Experts of a small language model.
Size: 8 layers, width 256, vocabulary 16384, 104M parameters.
Experts: 80 experts in each of 6 layers, 2 picks a token, a sigmoid router.
Training: a variant of SOAP for the experts, 481M tokens, 3669 steps.
Below are experts of layer 5 (counted from 0) of a mixture-of-experts language model. Rows are named down (a neuron's output weights, with its number) and show model dimensions 0-255. Each number is 128 + 32 x the weight over its row's rms, rounded and kept within 0 to 255. Numbers have three digits each.
Before each expert's rows: a language model's description of what the expert responds to. This comes from a sample of Wikipedia text that the model never trained on.

# expert 61
Hyphen bullets opening infobox-style key: value lines after a line break, such as - Publisher:, - Successor:, plus al, ass, sur.
down0:161042149169128152156174139105179140163133089138106159122079095095128110163107142180077150153192196075109140085119126052156134195086159159109143094116139117160111121172155128067140193131140114113128181117113153118115125099162074110058096185189130143154087157086097119150126153139056211126085187179129122150122114139137150079118126090143097149086168130111134097114130147123114138114142161169099116141130126144095070073073114132116101164162118144153149111126147144112157153098135091141125151068040093176141086105137078070137132124099093181186146099094154116139116111068098141159078132112108114104107131123094091103110088122156122179122124136063166114107123163120101132177131119138144110147161129142133136184103132126190134048084163151106150130103150117117142112106170204
down1:198132149139146126095054091122065140168087097112156109104150121208143173112114098130126096141091096153116107095077137136167149118130114080131144158110126168105157114143111106180166124124130162074125130172153111134075121143123169162146154165161141148156156071162132176127125111130117109125126124122099080126148116086074098158114069139145156182096177169115053123117123108142140162165109058170083141125121156148055115134177085100050152135134136110123192141078187083135155121162124121151091145162105084182078102205104114089086124134174124107123091115113069123132136121181143077133153091076073191114119155155153137143105034118109180117119125126125160167096082123155112160161093161121121089122106129181156107139086130173059109117061086162115134109117181159109114134150103099
down2:174138131102094131124200103133101117166148203158078116075127101150190166120152127157109132158185133061158149054156107097129106150148114143109127124121132108088106139103135119162122079171127162134114132137124119111145145112137076142140143126126145072135114128126138122122175137123114128084149140098174143109185150119148108189146130102131152130161073165152161187153095116173098105141025109172138155160080126146120084124196081145095156095178160157129080097126085132136161195071133135173110141134118118092172154115186144147098084149080121168085182099121174121123117127102178050151110138114106171086146147137161072143083119116130136074127159073099133130185102135082162079123101163132101091139102163060102055103061086103108159157092095168166123124070172148150084126162159122
down3:146043105088160077166168119092214065112186201117101160149119129125153150105153177117084119080151168090144164098120150161139116134065070166128168131150119132123151137138117106149142170051168125177146091106128123087068196140138121097107187169174153180176144118066135065164138101164150122101098115087075163110115144161178158147057089128162163132135088134100141122134101116160105163146137132101093085121107170150162115134144132092083169086119151126106150159123159107119152175062140127102149049112176156165090086098106113141137108180117160125126141124113080118089168133114140126149163099091070142100140126122138083153155170123095147172083116193166136169161111126143093162183148130149097122115078138041095083117153122127108121122121130168141138162120169096100103130117137132
down4:207145072184115127118114130106158148167110109169139099156131140128097075102091102065155116114091123117169131151154121078150150104137097121093179165147072152142144090222100092102104126099120103136119139089101146172224136135084164176107120148140132119133124072089121111140108079095134127173106158111153213136101124124082087141172088137146131142156125134127132099107113114162119142161128134115056117100171188131129195184161173086126160141125089156161181114170094129087139134205056126119150088147113154135182151087044088149116089078127117202109152177126184105150087070105160105130094117126158131093079169097117127185106168146145136159201159128114138096172138152108107178120163097124129114141167140132134125163156137117149130132142139123053171128127113196122143131132136105
down5:096120109104125172071053130145084146100161113114128167076149131117139095156072196175069110093182096113190128175188190115099099127080126161122129092185086169121110097106107124110077123127169178170126170157111175114148194150062142162099115113157133142101158131117150159148140136153185150104085103137111057198138182091126073111143164100124071194133106146224130172157095083073126166145156150111128101120166135117159074156074095094144167084084166150150094055152184092168145115073191125075156153119091125125148158093147098115145105064078073136106114139108093158099133074120141094161126153146157143126158112102125142166094105122097142153133152140155137129108147128103149112129101114165160112164142142119088083166123152114119138103110114115150101120161149130122137120100144107
down6:131114072149112064111155173180123143138148168121109104167093127161106143130076150135175185099172176094101115143148051152199064098129134152160090154093135155136159092097177163120165094120095129119099152083129111115126140116179126153117122136086131113147180114145146167124101196120089176154128147105152093090165063143149167118121100164148128140113127151144128123115162183150118140193128075104141128118135098118111160090109141151136102121145202159089101081187174112130176092110132167164132050063178134153109106160180164118120096090109114163104096112159129171185162101146136148073087079087080079156135142141170089147080153140166162127154079121113140128167081106129125134049117115131174130106209083140116081140171104065171104104087150110134097122130138105105106150199171134
down7:092167156124126131126084083127122166124111091108101109075141088150162130170144114120056124128115160130096193104088202144097140123166108118100119136112142178055087153109130124138131142103159135171148137122174183131078163159116126138117135137137108104148139143134044073126190096138149186128170132210129173089104098124098157121081171076153126128092120040135153107150106083108083085132134164106057092184154111197113138124145185124112131136134142166090161138082143114125082108116162196138180147159125095174134099133151165128119124116128144093157157137094175147116157151124097073129087120109137179107156083186162144173123133126149167128147151133167149164129150129149145177107043113111104124126156163106137136133219139180163226130134160135108140082138068074091097118105137110
down8:072137102117192168112143118118143134143117132162165129149129176210166111158147136119130161186176165161195126106105159138125104085143130154168186148149208106164118129149157164174051179146061138113144169122124162153126124117118088165132105124081112162154108090108144064075099086113094120166153095185197099121140115112125154210145119123108138124123063116077132103123093103135173071107134114130142137149076175161155173078147130172145145106122145143133134152143122070207198107139098101159106163066050149152137141088112126136085073157091147109129183160116126106155132115069167157128132092137174105117154105123110136157072168106111093128079167097102115116121196089125113134117183111117119162175079124112164103102156149087117187111126094100152179115164129144145140088142114125
down9:097169123076167114110170185107139158152162131121103122124090193123198162178079124125127131118190112133108095181100116049075084073080090121097091084154175061159156088133189157147123110096130105130107154162100104106123054104085095155133084090136111136170157158122138221120139109116130111128107099085164178095107127121124135134143114148122092168105182133174199133118159117092125103119141114167086121093118143099108130113104127130144129138128162165107061101126096092097200092135120143131156087098186174079100172152125128090185129139145133145110119111099186158115197152113173120090119089126114197147155138146145160126102129142125130125142091176084124117122174139147174090113084142117134112095140155131065108109150154131156097110171121132054088085210091118053156139097115128
down10:111100208108108118155144147094119098200124119160134079103145103102155123126130161150153160134135130109132120114139020137133159119204164102126123073092131150140136163098106113124141161155136095057083129130099123069120125117112149146132099087175131090139126141085146161138095083142143117091169150151138079112083156096145099079247098109135148093149088158077142124178143123160044106092105182128157105118168134090092136129119116114146082167120203160161106108160149172115138093141119151121150112118162103107105120101073174135130155156140167170105095091108133130137149066125161142124081057125164117131113158123118105092082110158096116144156125075196114205158126187174117124183156151093081127141127201146136087133127115136184092168073110169136174171119140142154111111097060116
down11:131127143185168176132074118057062131142127148125114121113170126167111125174142133122108115136154071215045120122172101159050135111121093174093112189117143065140137121167107162144166134127121085189156114115135133087048150124103160148144126151156125079054078150124113106122142096122141105160143121112131174106115091088112148133177132083090158107133125099035118113173102080160123165137135122072108165128138150147169192158098110111109119164131143082134118174121182101067155206076133078125131172109150158116160146127117120091149127106148101111102113161159161118119116114036119165131052088165089143114165170101139093113135155139102116092174089068101104125074132119075144111104147160146118192144124091132131151137105128094107137145083200092113131113095148128172150137157134111
down12:144131071107096141092100111128090089200084118170149094144139175133157151111109144158103092136140114107144107152043095084115113165091208104156099100119140124107101113127140094074098110145102125147138118124108176156108141089118099148107118180090114220106098081146119139196176127134115119093155109139130135126122122117121106102106182114106161158121151099124105129183147156142153149095167144097140137108126110209135150144143122147163176158165189109123110177178131162178146152167072132091083093115141100158102148158130132194161135152110075083148155118130184109162080115111133072169209170083165156136084139148095097067125153100079204040104059168168097127125077125134156189116099158142146126054098147102129131132122093148128158172139079115172140094129127154117173133131158090
down13:153117063194141077089193092150105087060136153082186092114060125111111106164149172134136143152122141157107177127123140107118150176135110085119143118095134099170135081124123112171120092223141092165137204135101139128086122146093139144123158113122098158117093153100130174112090113148147189132078066176158147166083162132183189133136145179127114140120066158102172088105112121100147135136167089117128099121108139113139130136104138095150113160203102154074113119164138165074057113100121126178104185131134079113142088140109143077113156150130186145156157126114120141155155093159109126075048127161106095071138161091102164080213142081141140172112087085123151094111080089127133107112153137128142086135112168086152172151117139117101127081125089143143135147158111133162124136040107117
down14:124136149121109143118117091135164155117123159084154132140132125095111122114083075130129129161128127161146115123202145125132116160103069143139169082142181124063123027138126150081109165186085141089166139109102094170072175056150222108125117136098106126090109175124121116156089176114138179099082127168122113146109062151098133092156109121128055094122092137159143134179197133149113092101139102101093106114119093111172186139164140093211149146137126129091111125153140116095126204153176175185068147083151078083160164109138127114179130144127135180078099100126132143128064142082109108154131107186096143159116169050163109153169116136133134090110102146167086083168119108149143159163133104161138100111133106167134115064148122104185143098132084169162146109102096159123109121133152078
down15:108168110148092129107205105075162125148077158109128105084045084109106103154085156168140148080098130085151196145106093156127097091131163144195134089100153153182132112204110141046144112135181144131135141120135131114135090156126133150188124090174114177103138115093134092155124178093065125108123099114148097111099147087144122097176120126146143095128116165104127169113116115136177103115159121135137105146137095126166062139124142165183096173181113143148126191119063100068188157145157206141148135094161150091094137094057122110169116079151125191128129164125128158140178122131142134110074126117107106102173100191141127146118163109101131098120152136074140125068133150138082099119213084085084081160160166157139156182079141109157101123140113131103095102103164128146066105156133109
down16:104136116142118090117101114151092122129136084104091081089152118085107099134128063077082149091163135147132103104113095091149123148125098114129121121101170110194117166059087121141108106097092122149092125146102149097130062088145150202048174127130117084145201133160109107139180112087147084144131094142085136144124182164135107118158083148123136157122135166153101194129159139129136103133166143101128169215134123150145158141177095086141109126126135129115139136051135096138155087082118088060111111132089117112154138147137090152138171180156136119147160133153169130112165196174114127101105115188135165133122132114086050098110149145134147116130134144064203101137097059117146156098147129179090158099079062178137123118083146133100111103118099155161038191147081145070170158174152177

# expert 58
Line breaks ending list items, table rows and headings, especially See also sections and Preceded by / Succeeded by boxes.
down2:178064134162159122108196123145152127142102119136142151123103099163158073087144110127108124165112105093160117070113139131076092178138165115109111157122093156105106086124125202126116116131165136124152154115174134086148144070145149186204086124137176109087150180108158048142109170096172152133107134145167163106101136120102180132120142097118124123144088144159155145165116187130134159126090155194189130098178124140101138207133112108111176088120129144168150150109125117151109152134100138148115249163149055033104113125174124163105164126094134183147134127126120117091106148174106149112160110099151122109103072105147136163137173079155116130066158102098165145046141141123169124149233108155120155131099107115115100139100106122149172122123149172114117153151147120079056130173132140
down3:145103173108163151178117070144179116178151153135062124048095140102168131110167108104106147135078210088117116139127136173150150135123140078091164128121078119095109175081135116088106145095128137146149129106145086095125157127152169170117096135156098149085165192128132160126175116199184103131199105142169111133154094088141136086109122108100159173056160157149174137178092054127085064098070127131114122119087078169139184113130158157155126111107136189115125131178116136141184167153119075132062061123046107181149074122054127121090098117107082143167109139152103174129125111102143143143141130103120098087138118176133168137099125143102202103092152151172121166101137186119136136112100121140100109159133121133143151179133082108143194131105132155155153165129132162151111120109139164
down4:094171172068158133146113195193126106103120120128132125145124099095078120124113182106163131135181138182109100124128139161154139147118177178122142062145134159179118149104153123137127141103108130143138106113164104150117091100103177114134158111104130100161176122168109160158158122088104150159117128182136173122094129165079173217173152147213142202132151165128145122182089069188105135148121087112127111143112141123111146116134143129188119174126150095147110071153146164100166122088139166139096110103064145164130110120138103088127122128154069071161173132158169145162145098165121122166094089144157120152106117078119092138156152182117108103116133051168125123118112166129138093144083153216168127114140190170039174177150092110080153139118166105092180168031107110151123116106105141
down5:054206146132164177096133127154118126125158174101170135129145158150158083149176147127089184049127180092117116098128105190208127124135147126149101121153177148117098156143169121172139140100143135121071122079099104127115143180162184133147144180125093074107117092122134139117148137141173124136124159137147090119134183129120125131137137159107181183145181085166105176115104140160118114137128100146112105136095177116104135087128188160075123109089093141145122109111168185106145137117077145121139119146075152106096103143128112097169083161069130148175101119092201069136119090113131131152101148144126162113216152164116167088152092148151138128105145121032098138101101142096166125080060116149131135026098111132069156141132135094128149156141114179121118147050150070162107117131114203
down6:205217180090054114158064094133094161144127093156156179102126163142122122172139114130153093145115159176106151126111204138123134198148145191079087086136123215132224125112138127053129158108187166130180087165144177146142145098175098178094123120140170179172147197124139142118097156123133150184095112156125123185125099080174120114157111123104141157130127144128098147117128149083115112160200060129116077129128096177124159163097127133136112121137109127112091124172112162126151119078118126108131192141168058149099087162128127106150132117147116114179127106146141099134057125082120097115149132123087151155122139112197171151116125142163129109134175162178165139086104110085151134116119128168099110111127155141141180172118079187092106099107116137167138136142138146096166166138084129
down7:146145089168094130099108146058132150130097118149136116105151143103172123074100124154076089195170118161148104116159181074108132166111146176135106096181157101152136183183176073130084085138160162149133211122150098135154114136142155167106159153152117140094103089087090159164117173076065112105175149152105121119160134141153149166107140195189135148119141128088115106133178147134128099121080118068161143117114157105173192113145104124117142096134111159144131081103148038109129163190149170097088143141123145137115141056085123121121096170192148128126125189122148086145144125161091128176125140146149112099146140172144137087161145103137129117162201132128091142139079113181163184137128070119191132100171132061135084161151119132126106167177148093129050143094072083127151134163086157
down8:108106119095134091168185112082147128162170137174105124149102113130157124125109156144130136169137122085136162115122142102126101128093128101139124181095151202163076104139128156088121233101100115096142178169121147113055073149090113081000140173120153169116221136184138076136131136117133108197195153142109187179079132126089113143108112111103145141130069137146162119116138112155139173133166084083164089110156081039157159126112163164149148109157146164171091138143145125188169133155123134156105138164104165161161125115121104122118091132122160156143107186136141124126144111127112130157155116123143123098142085123138110058160132144102161172087141150103167127106083088212090095164127146201137099137154127159174137100114085186110118154082097123131152120112089086144113125120090136
down9:182126139106171123127040078077169102102070182151178132083119163085107110139124063081157142086134145135129126121121149168142071172128164144143161088118121120105160146089145058155119109113134123139147135123138129144149142129176168081123077166162045078105137129106127054156125103127153166113104205122135148118059091167041110148126142168079142220113157171093156138174126154164083109110153144145139138143079166126169172121091092145145086125152123146100136054081155167106138108129082140153080120152138148137093179172099125131116140145148194157159103117116176186122100129096196151195137110132153132201164108122097140110126081119083074188133141141074131117150108127110145131110122158122131159149128109119102102107133101142110133160069102153162054137117157128129107132133126175
down10:096051071178108122133148142154149167115154153099166140108186168116174119118164080048120088094137122149112030120150144192138125129183099132052156140123156092129163143157096127104130141136183161149155141137114132143132133121129157094137094129104137077102151102128179054118123121155180200144127138064138139131138109160072134158124144127147085113140088138092093131099124124158153146138073124141152146177131212113105147094160159087088124106137181077103127106120120083180125173150099067131154145155119083087166106095145101051100132153170103158045176148139099147109172120147135155117088177109151147104186171132145117088155090128065092115153186148107170120191109117133131124158113094158180068129190134134152102141147111154047156143112095164155161123140124110090144131113129152
down11:178070176113156100181127151111120047086150127119147095160124158082106083150167160180140171146127130220153135117115155120129132092172084090174158110199144163116118090115069157127111093208094148149115189118154065122131087150118128107169131108145137089143088105175090159208198125118103057162114130183162077146121152151145120115159150077148130112143124100152140095122160133158103237127119117136121128109103124184111144155141178143137138168118098138134133079092111097099165159184174124152178160066096150138112122089083157123126169137119111113149151154127159103135114148147125150155134081133133143143090180141149145076148150202082073085150085107154161123129121198132089167162133095142150172143123092145118129099174109095148154113069107154129172184132100106110141121097122151
down12:151124107131132142163099115150085133149138138124069180127187148149149170163113147122054143135179073113086126116143137105132130110150176100130192091101168137114169129183154113135149095154114176128148141107124120169147058093162158095142097125172131127104156096093168112074135091166212107141136117181153138116128154105083147129090181053145140097093145098090110101112148105178126099061150151183096121111071162144065119123188113170097124162130144182158108098124152105123098145158150081038147151080132129176092087143126148086070148107122127085107170090148128150181066101099079130150102127129074160157136157123105115131152128059109132182175098144128101102140114101192116140132093196173135180146133120105129152202149097128092202137136085129142163109161107118089069096123127138
down13:102103169121099085176038133088134168171127106057087093142031128113139095175140137118111142129162103080115156168154137134111112090255070115109102139120104109098102142156107111178121178150153072151135135142147122116114166131140110087156132152120088133145103087124093148170097140117075135090095150108158126194103100124128137121160103122121167116105110152133084165136092093104123115140172147112146133160218130138093111180077131073146169106111128175155172112131108124139147129117110143171108169120113150135128086122155135160144128140114143112221115118148121103149185111139039103090104138188144116137159140133218122132133171095087100156157158112162057145122110101163077098111111173175134060195158152146174156133148093112130158125138124112115179161116133114111098168189139126
down14:126114118051167097140113138108116100194147081179158122135149153178126133141097152134145109153116105097114137131111120156114111176165126156140154163125127153128149135095160192123128158095140147132090103129151083131145139098119085121149103141102184124122120104123171171091117075140130162174175144181092165161120078097120091187134173153073173142087149143147119118194089125141201114095138109124129089092110106152109155126121140119139098122154078073122152135115197135165063129097063079118181113139133176131136093185144168207099162145082143178136095117079129115162167183099135128152149163134147088166155166173092045080159140134159156116169118135113099148128132093135038144058163075107095164114148187167126099076098219119084152127100142166133138184139132132127146172126174087
down15:100121091174108136187138124084124108142156146122127129127125133101159136121121116089125088116106162168119148127012068127149093095178202165108154149134101185104093100124148112128097136119111145145112090121093148132141108127098098055096124107161073110177176133124177203095144144133183095100153085152053166165144192120141167100200077149099183090176117142146137111141143121119164149070113098147113104139119094143153109141143171157083139109188187194053120147115141126122048173139163092107116100114160131164138089157107131130130132142120149088167165146125108095087094130163141136067132112124162153162158095119125101128115142154166143154167145117063158100116148151165143083120189091195137119130122088181127107107059094093115136148121123161152073092134193140123203134084118153
down16:110068082159174101126160132107092149110132111050149147130128113108136123145115096145115110103104156154150161077130116085121152149141116125132170139159149112220137105061168157110108151143128080142175106125063102136147137141114105120115129135120080177170133162115120145122168128147121095128147158113125082118165124089107126138062121131144100150118190129072056139131157094155175134168065060167109161158145158121157155126112205114111149188127139120051067078172151101139145138108108143127171205103154047158133133121176107080157199128138147134113158180063072047124128106136113128169153086141123109148161150145159144156152120080117081071164128159111120150157091112172131135070127096120165124119173094098175102108092102130099139088108170097139171086048153101086144146109085154
down17:148131122093130190106148102202154086125200181145147140107134088116130091158072097097105116115077072095119111191114164126109135097132152115127095177090114145125164139185152162141114138098152171105111142110075165106136118150141120117072147162126095094098115172119112126064141120157142137176124106154119154218117140126130095130131109095116146057152109138163123137107153102173131191108147099133098117134101113113166158075115139150155154118134124175058079149066144176138136165182109085120060141131117077136141091109082108037121151146088124122166125134108121135143137101179096187149135130179109121117186132196138165130097166116094093134126076069143179196087137155181087124167141128247117131085194113162124131096108121179145142170118122129162104142105099125142100086145091122
down18:088146087196095111160116134135156153112119210127153182132154179179151135149098120085066144094160152114139093145149148164098138130081094074077085128147114108187122134170148183141117154103128126103095092127101158140180095158144126143129102180106110080134116180114076125174151132153132087156111172113148166162146061106104143119122147117096142177077143131142100121158131154149191197092117157097150157109113123115091101140135156087139192114124089150132135125100146148053115169108134107087087071178137084216158150112139161145159128140185093144162141154085135142133156134090123093155115080141107119134149154134146148140134132158101123142103155177110092147169090133086064141086184186201064090124116133079105067146104152123075221132150139116136095114179135110115163125186119067

# expert 5
First or middle pieces of abstract Latinate words in prose, such as cont-, regul-, investig-, susp-ic-ion, comprom-ise, develop-ed.
down0:164095139173108110167161168162130135114040163190140132144114068174083163122098213062106079160110124090127161165102144159132140157124097099100092172160103099147168102124094154085128168139162114100113150173174115158124172174110161123149097177150072132149156133089056100169125079098162056132199126150106148105106102104133090119085077146177178140135132114163174111131052106067138151112154084101115137119130121166162106068107145143100159112095123095114095139047161161139163140132146118113201167108108103051126075163140109147101161134147132076122145125152112132123118093120183149092127100094119082115146128122158087122112130109148157127210108083133138115158167139097093114176104154106101119184067145118106158140110098064170117136093106153120100078148140127160161115134147140
down1:099149188116152181098134114123194124116115105158115127137089143089150140116094187076175112100179115184164104120136155081074123093141121149127094135157152156129063067140135093130137144193111137173133169121142127056111114136083104158099141156128185127091108151146115088110151144110145118117121142168122114079075060115131151116127137173114100063060137100118132139131138165093140104159085124087106102134148205110154064097149131161137144142122093120167111180142137165186091139049098194085136117191147106124109157131126151084155056050152102126162156088150142064105078170186096120085187144132113101149116154107106051108102106082129128138145116110157140147108168131149127138132128161123124079096141068151146074093070110143121155161126131110097119151099149146127143135226163178
down2:207130151129185101212157173173077100125139114135085113156091162151092134109092090126111144152151100069052147135127155094111129090185147159100180111187119077134116169129124133138076166141154149160093109073116175120122143173132104121109120086159111150191112105161123128168093131077145162146105110092096127127056123140174115126182181145102041139123160112115099123083142142119083116127119148103120127137129147165067152144213167160079118170100204139139098178104145139106086186149103080103138145168131098126125114177109133151097084112106118132184085128103148106118096122129102129124102117126123179102139102087090123067176133092185132188118059109129149123099112088123097121135159125100152179058144153137161157050075079087111165123117153110133135073152117170117107146138135138
down3:117154133084160098126109133073157127179066103141131094097098177139152129125148182144090118093187084146177100136136120097109151144146168085132127134178111212215166190158194122138125132171117115113152092141109132132127137104143154126071089159168139119145109146109126114111102099136107123122155150212093115159095113104112146142149110051152074061117143140085159084157108138144116106138136103102124100126130125135082113090130099134197140158133185207117077128104025148161126170171170088059073107175145157087098120148115075093162117075109149143121098128064159161141159170088126142173148122130134119173156174115111095077141099114106160115150199081174187140104136129127115122149134147145089128134142095131126106081085103082162191113121131111191142124156131139149075160117157112
down4:120111112103175153161141161119113109126076163133084114178162179142091108095172132152166058077112135123143141091155109106103142137137116120162116136167158140174162096143114137140148091085186113076109112132121091127103172157104125186115132140081118136107151109185099135101143105139100097095112135124124104094114097117078084136166155132098102151117115195079131088170123177147114145102155023082118106171167166124131120207159131179111140077110129156110097137087167117100207081128130162138132114108129126108134124119112127128106110206067123160121229172121138064114155107089106117136118075185112117180142031141158087124079118086077060128096108109138140147134128191098154143152123117125172178097072104108133115140063076086142163116100068132134128137158137120187150114134143178
down5:132135142142108074117110149104138162148143091113108201081152180126141156164117148077115120104100147127121123121110055183117124090118126109143110117108064130163103165123133141118123166104097148091173110139117110137145152172108130068056087157107122112132156135176112162145078108084105140129108192141140093169103086121092049046164126117145059104153120190151133137127123145179153103133109102097133142111104120050158138120081113212110189133129137078092103154087094151041092131172128131087160112118123110119092108130099029128148143191071112093091113056100111125144133153159126103074126124154112078159156135167168147073166120170165122147135133112166111163103113135121113087150102061157113105139062047123105171162149116133143149097116128186112101154088172085142121164126137115
down6:132089139123141098059096119132108151094132166121117104119118158146085115078131133135150125208128065129183123129124066105178165155134131171180116178090163076146123132152079135145127180113149149137146143096121074134138165145161108160161072125121069149135099085158122085156175077115155118151167102098156048117110165160156196089161130120152077114165085140163128175141156139132132152130113198146160139108111146156090173164103121137124111149182128151097123111108121142146133159105070112165188116149143177101160119122170082092101145055141175106122117149114115194132116167059124127208071169126127099074182083163155106189152124136150121039145159109137110148166157132159071153127158135110091145124140104125090113163212117156148145138092144128143158172124218112148133126091102143
down7:086157086108161155105127134172146094100124120129119185104110147124123156148124142143143159147073149117164122111105154196191152172079127102157136093159131072156175092214142138140164164102145083087161136143126135133144173112119134109107142134108172063123149156114152143138128133126101130162084087166105162182156108108098141139120152096124081113114076128180136204142116045204122101152168129092113139113102149097150155130154153176088053126097107110155144180111083142158169088159083114127126152171108130120090148123094168168214134150111122148097097073118156130155122147202196133110129139188129179119117095111124125116078130138066107138096191148110106147181066125078178111120105133172164212097102169080090082111183135091100141153117133104142120109096110146109149079164135075
down8:129124169168217121194090173108082160120104093116136107114080142136115145164146140126117129137128087109144151105120146136099185143119157163110079063160133192161167134085152104125100167151150148124135072144119153154043124130100221120151173184103162094112122131072122169128112123150105146153102156141138095138152133127148125153173154158167141152162113113178074117111160102106124085084182081142163105136090142115127133113096113136162148143072150137102126122093117115118095124132173108137069071100122089093144137075159184209103132136134135083106080096142174135090055114176126144076116148081130098164103103226134045136120148091174145065158089125157097079158153214141126103101113116071138134135202132144107097150116139125133123131122112148065091171122156152108123106105100138
down9:123111162159156106147110113149105088169093109139152126143105098084182144162139155065163105082151143074129178105077145094167119116198108124093153149135075126035093176126106101149072118090098083068118139148115151144114168098151074076116139159081164107154192106109094070095143141122098155142106154126097080185118075122139130079166138125147093079108136122125150109112161152107142097110148124114095094199145170139130149127137131098181163125112097144121104171140187093137125168126193129137089120144118154146088123113114152161143169119105157094169079141083145117173174119141146167119044046123110172110114097119170137146098148090153094132076081171094144147161115150124100130135194108111125178071140184199109074121116113078150133107089110072119083152156185122134191128103108118
down10:189141116117127086133101155105146102074100136094152127083156156160175131133181083111110125098123188129117145140114151136108114116093134115178161136116140087114110166168070129166161112172138130136133133068093102202153116110152124110107090173121155226155186134091168100083118092089124101130142166155140164124118135150112109180168122126125114133143084165115092121151130103130141133149137076140127131102147063117129096108182150152163088159203128170131131123163163131155198205153137043107150137112121090132139160103103108086131113194153161109094172113102107198148135142046077077156150101133134089169118107120079146086116136101140111084158123072151132118094164143128140073157141103165131052111131090115092151145134183082159082119101125048136089179158145127110210084105082122
down11:094165182118184104155143108181133143166117070186135063128062095110124109151124130127096129181133109109108127158107082072073186110098151088119162105098128094199136161140105073134113181107104073195080157112095115102161141102130151116119120112104066128109141082127055160177093123105124108140188103124073158094164186075091164152147104119127075115108128180140173059137127109135093119121158099120159096119119178093128098132161120126113106092078153156108073134118131111103132107138090158146069130140132098198137112163052123157138104060114157066077116128148134131114222136120119169118134165125118086133213087136065143136117194118135100125126107132084162135136165106151123111113116169158118091192152162079105131127165093120145120117129061110113082160151109126124130122155141124
down12:127168130177143154146129122134121205215104155172188168084124072080125121101096115108086147114074144131162097089144203101095134123106101160130139170089139153155141147171125115116126073049086095122081124211105133144115109153136162146102132128132056163135153122098083105152157108082129125120115141147157097092158133174136165131124106117105135168147134112195129108170168154097119213132115085142161140174138089177130102069074130112129124133138150134126083155109100117170178129106126123107104109109114144113137153129129101151116150114176110087133103157128068203112094159213152108149135210120181123112129182152095153106108134106109142127126146099152170174226135178115125113109111076134070146154137116108106126105104187136096080168136149113083129179104094094155149154172073075
down13:078109214105122087150127130121088127134149139115180138153150152135151125058131127126091097130152147148079103145091087092137144170101149207149109187088127106163123127158101100131165172145208117143099090084123169100084104139063102097172140143122138150091178096108129173137134130129074167075129115123122048082122130148204085081128148135118121182079101093159182142111082151122103147088173139163171113166119145108159102117157060145133123099073171188157170134130073156101118116143139109146124143090168139097077149149137179146159171117162134147141178100108173081127101116126088125172187140130115166143068140162120093130090145163108110145154082129144216097125178177143162144201169111158091108109160076087155168100104099114150118133099156168115135133104133202124112136135151107
down14:114081112067183156153128120112140124061127145120143111122119086147160103156116086077146089127102078097154138160149095127142141111149185159133121135144167158103133154108126115132101105098088154138169082099087110077116120135158130140129151125167191111133116118065095123153174120148151185116113186118126148119109079105141151153149139191149139130130103161106141127188117180152108078220154113130092068115175148162113118208158128099085065114120100105150053145143133177142169097126135162136054127168123133160156130114157116126146093086096192110061094175133109124170120097121103177108077124126146183136097112196111213070164119149142117107149103093070145127129147154177121110128177118137086127204096179104093147156143101128070088122081087147102109140094166144205133167090125161
down15:093158116168127125186125116184145132122159184140146114099124048149149148101149108157155151134168165134215122135133111105157062107155147142150140098139098110168117122086118173158166100078109108107101134147168127129124158104087079115159130119147068129087160146146077153112125160117087116145134178140152155124112122116179071134153085155111110100191132067088088127124205101100075147066187118223117103133088144154147137113104113113093187128099134192159111183162086081147146130150152097109048103134152121147106168080121170139163108100158090089097138102192119148138123128154110170056174099120151153149113143138136116133108095069132054121115138155098171118131122118122188100117101137124134125104147125173138106079149130149192035161057127130122076132075121123131150164070115132
down16:117163086118127131148179084116173142198170095148108166115199178144153097124119159097074155096122148065162087111109187148174071142129161147145157101084103145164138151123129120206183141136082107170138062096101102164119096139104083164185044164129114125123137135150141179057138085162117149133133168137131150127147140123172110151151148071092181080145182182094146106156143122099097147118078104112090116185139155098136113138156078129111099113122118159069119192150121117118112110053096124146184137145095142094160150133067117089101175108089123144137131148151197098167194137111077099145170146119139134136112166078171199112163123110136130061155151120179146144153104154116068159119172171164115101083156141120075127130144139123165094125099133133114166135123133177149135150178125146